Weights of a small mixture-of-experts language model, trained from scratch on English Wikipedia.
Training: a variant of Muon for the experts, 423M tokens, 6460 steps.
Below are experts of layer 4 (counted from 0) of a mixture-of-experts language model. Rows are named router (the router's row for the expert) and show model dimensions 0-127. Each number is 500 + 50 x the weight over its row's rms, rounded and kept within 0 to 999. Numbers have three digits each.
After each expert's rows: "gets" lists some tokens that make up at least twice as much of what it gets as of all text; "comes before" lists some tokens at least twice as common just after its tokens as in all text. This comes from a sample of Wikipedia text that the model never trained on. Tokens count by the router's weight.

# expert 11
router:528467492504452540506444487475517496423476527492483506459411496502492532512508537556462475561567482483535535508480571448468480597605558588548524486418513517462454507420503542519507492551559506549495464489539414568464469360539523392601544432549434412422567413574447422544497503553397457542528560484486541557534480473476459528508455520527380515465597485470464523473436559518597455480529
gets: "|", "ist", "career", "==", "Born", "name"
comes before: "\n", ": ", "\n\n", "==", "by", "er"

# expert 20
router:528524531430456530467483435537450511452538581584582459491522409567522541518468557474499437529490516414492502468452559526464489584533547521552556446447531466567467593482550532475489473547515555387456484605545406533457456433550506466588495420410468488439514482611500485480523559480427507501526439544471474595540520534536461485490539444475508480414564506482350548452428568525554481511479
gets: ") ", ")", "\" ", "er ", "}", "el "
comes before: "| ", "(", "\n", "and ", "|", "in "

# expert 15
router:549470429430528542458380537547535524483570602434502502486437500468579559523473515495480507541512534530494478497493568500473494470537524594573537613479522537502434501473456438412438474493526503583497511493548456570458398403506552384532505519509422472363552421524405436542418489493456441494495462490449536455496538475524448524444464485392389448450489469483446481555482493529521432500503
gets: "in ", "–", "In ", "ow", "during ", "into "
comes before: "the ", "201", "200", "199", "a ", "202"

# expert 3
router:495604541489466478485467429500499591524454501476471440531390563494489522504505506450459455577538533442483470503467530488425471481548547600520562526501481492499477511495448517474525410509476535486459440509595483582411498391418542523612525431539438424405501483554521454505482508563429468578505424490467486505592621514509370543397500518459416539478529553518444512560448559450506504499530
gets: "and ", "that ", "which ", "or ", "but ", "who "
comes before: "the ", "he ", "was ", "it ", "they ", "she "

# expert 78
router:553493386485452506531467526470496507420528597508559454513459441547493560496447527555448387542518503487524545450472586395463437482589517557581484474496498449503418594495455617565511483477520464493456424480545482523454392503510534464553484501550476511435543452574531436456505492406478510479470460545462569516535520567525472459435523433447432474466552469524381544569388498444538450465466
gets: "s ", "es ", "ers ", "ts ", "als ", "tions "
comes before: "of ", "and ", "in ", "to ", "were ", "201"

# expert 41
router:502517491453504551478461521533504478502503523463506479479472443514461522471409616444520372531519569493475554480477583520506561575548520465532488444533461454536435497536522577481545452494518523513427529521484483547435470483527586466594524493527434492423589466518560492540449462432407481504503418522505542596498619525566437567402515492462455586436550446426373523564438611433481502492504
gets: "was ", "is ", "were ", "are ", "also ", "has "
comes before: "a ", "been ", "not ", "was ", "also ", "be "

# expert 2
router:527544412447383420492517444417613559440528523426498475466530435513571531497487512457473467533565439492482489498504504523396562493582531486494489460494570465525541546471482578431433468554564487463525494456572475497470504494448513435561490433504445456450497513561463506557486488448446406592549488485435491609536576552518479442437570492467446478418533435435435596461399574476482451524533
gets: "a", "i", "j", "Th", "ai", "ae"
comes before: ", ", "\n", ". ", "x ", ".", "'"

# expert 1
router:510586451506491491522466486517509518494529583479533441489501421571493560545521515456419449505550565397445554528476526532376515637510540566546494634517572520534445507489499486509507490558439491487537454466624413497406469471493512429549551445507441483471532467552488501523490476487443504559603471543516530543473580542548506534395494485483403522439500532511407571509490572430504397466494
gets: " ", "– ", "— ", "by ", "- ", "/ "
comes before: "| ", "|", "= ", "JPL ", "\\", "* "

# expert 59
router:565499476462431477431527477446509576453529594519539415478499555522490546525457546546423408549610514450490489527470550507465545544526556570458489468457540474449483541398564465489549484512493486454559589565545480500405487464464533462545547487467459493433475486561463397419563522437407455474483556443504532552575545435463439565417532516466419506356531506399504518548465497520499498445562
gets: "o", "\" ", "co", "to", "No", "do"
comes before: ", ", ". ", "-", "- ", "(", "or "

# expert 40
router:549515473440462490417459514474528553452558554509460404462463390539449565507434603492454431536567526449507508444494581511476525532504531573586447495469538480510459574486510485550511481544496487381481504539573418522440421417527538423522531439504433479440572427567570440389527481441418418537501486492436530545534562553513472529472550512439461544421548538472427525543433559474524546479518
gets: "2", "1", "the ", "S", "T", "5"
comes before: "–", ",", ".", ". ", ")", ":"

# expert 46
router:570567460455485589425449509457526523469551584468475391472497396573453536490452556478482450549590544455518487444522576499457540588517502564613457524505550503498475557512496448549504485554494473406502510490567416514450434420489526444480571469506424504454592448553563472416493500437439440536529463484440568543555556567508467522443559562428447533422568534495440491505450588495523528505534
gets: "on ", "M", "with ", "for ", "D", "3"
comes before: "the ", "to ", ":", ",", "by ", "a "

# expert 55
router:554490566484519455488431414513558581398532571491515445415511465490501516490451548408385493555582458521564582478548536526482477583526505525526414484542515498454411536424535595549549471590555472544550451555543486504472427413512467496556536475514433543448514482575540466507525518448511484516515505480396570607552540499472429573469533497477445502439546455478492530510427475538583474392538
gets: "s", "ed", "ers", "ing", "ation", "tion"
comes before: ", ", ". ", ": ", ".", "\n", "=="

# expert 64
router:583506435482493596492389543525541513442592579483510413484467440585547574476460546535487425533480509514530479491488553464409565484561468618561492487571516471479493518499462524606516420495490458434477535527517485538473498452477527454506559510458346456483556468500506445436514486500502437539539433435499624555525568558488451505417531494434455519461574462554442442477464558455501470427564
gets: "ed ", "with ", "ing ", "for ", "on ", "ted "
comes before: "the ", "to ", "by ", "in ", "a ", "his "

# expert 16
router:567484488484491576505468420595486547415523579525446483500559485558507572572441573540479506546549491431491542484540543423454489534563518590448448525532536514469432557483501468458446416498455541517530486466620443548445464426407501464505553439428423492466574362517556522504486467485456453487496473505504548544548581612478458433499532511454480529398556580570484529577429490465512503528531
gets: "0 ", "1 ", "2 ", "6 ", "4 ", "3 "
comes before: "| ", "|", "(", "– ", "km", "/ "

# expert 14
router:504529557442475577507441485560480550428497579525548507479511503501549517494487508487507407615531518489461528399528600488422538525509520564480548532522559446411467520489582449463526406594555445488488469535541498564441460462409549466535582515478383546447560441531529453505515448460467480569453449427484559553547560579447477494443515598431406533427557513472502443573498491455492472556559
gets: "at ", "first ", "all ", "other ", "two ", "est "
comes before: "the ", "of ", "years ", "than ", "years", "other "

# expert 70
router:506465489455476569457442532557550559482499492459499457504476484548567601536467545502431463606471506480509489507463592457373599578482574558552485538513506496508429502503460571507554432557453473463497472518571405514467478445504604434519527488493393505472496501524440461489545463474387497531542487442497474506510517544572392549414543546429315536419494476536483489494490530447509510503542
gets: "of ", "to ", "by ", "from ", "for ", "with "
comes before: "the ", "a ", "be ", "his ", "their ", "its "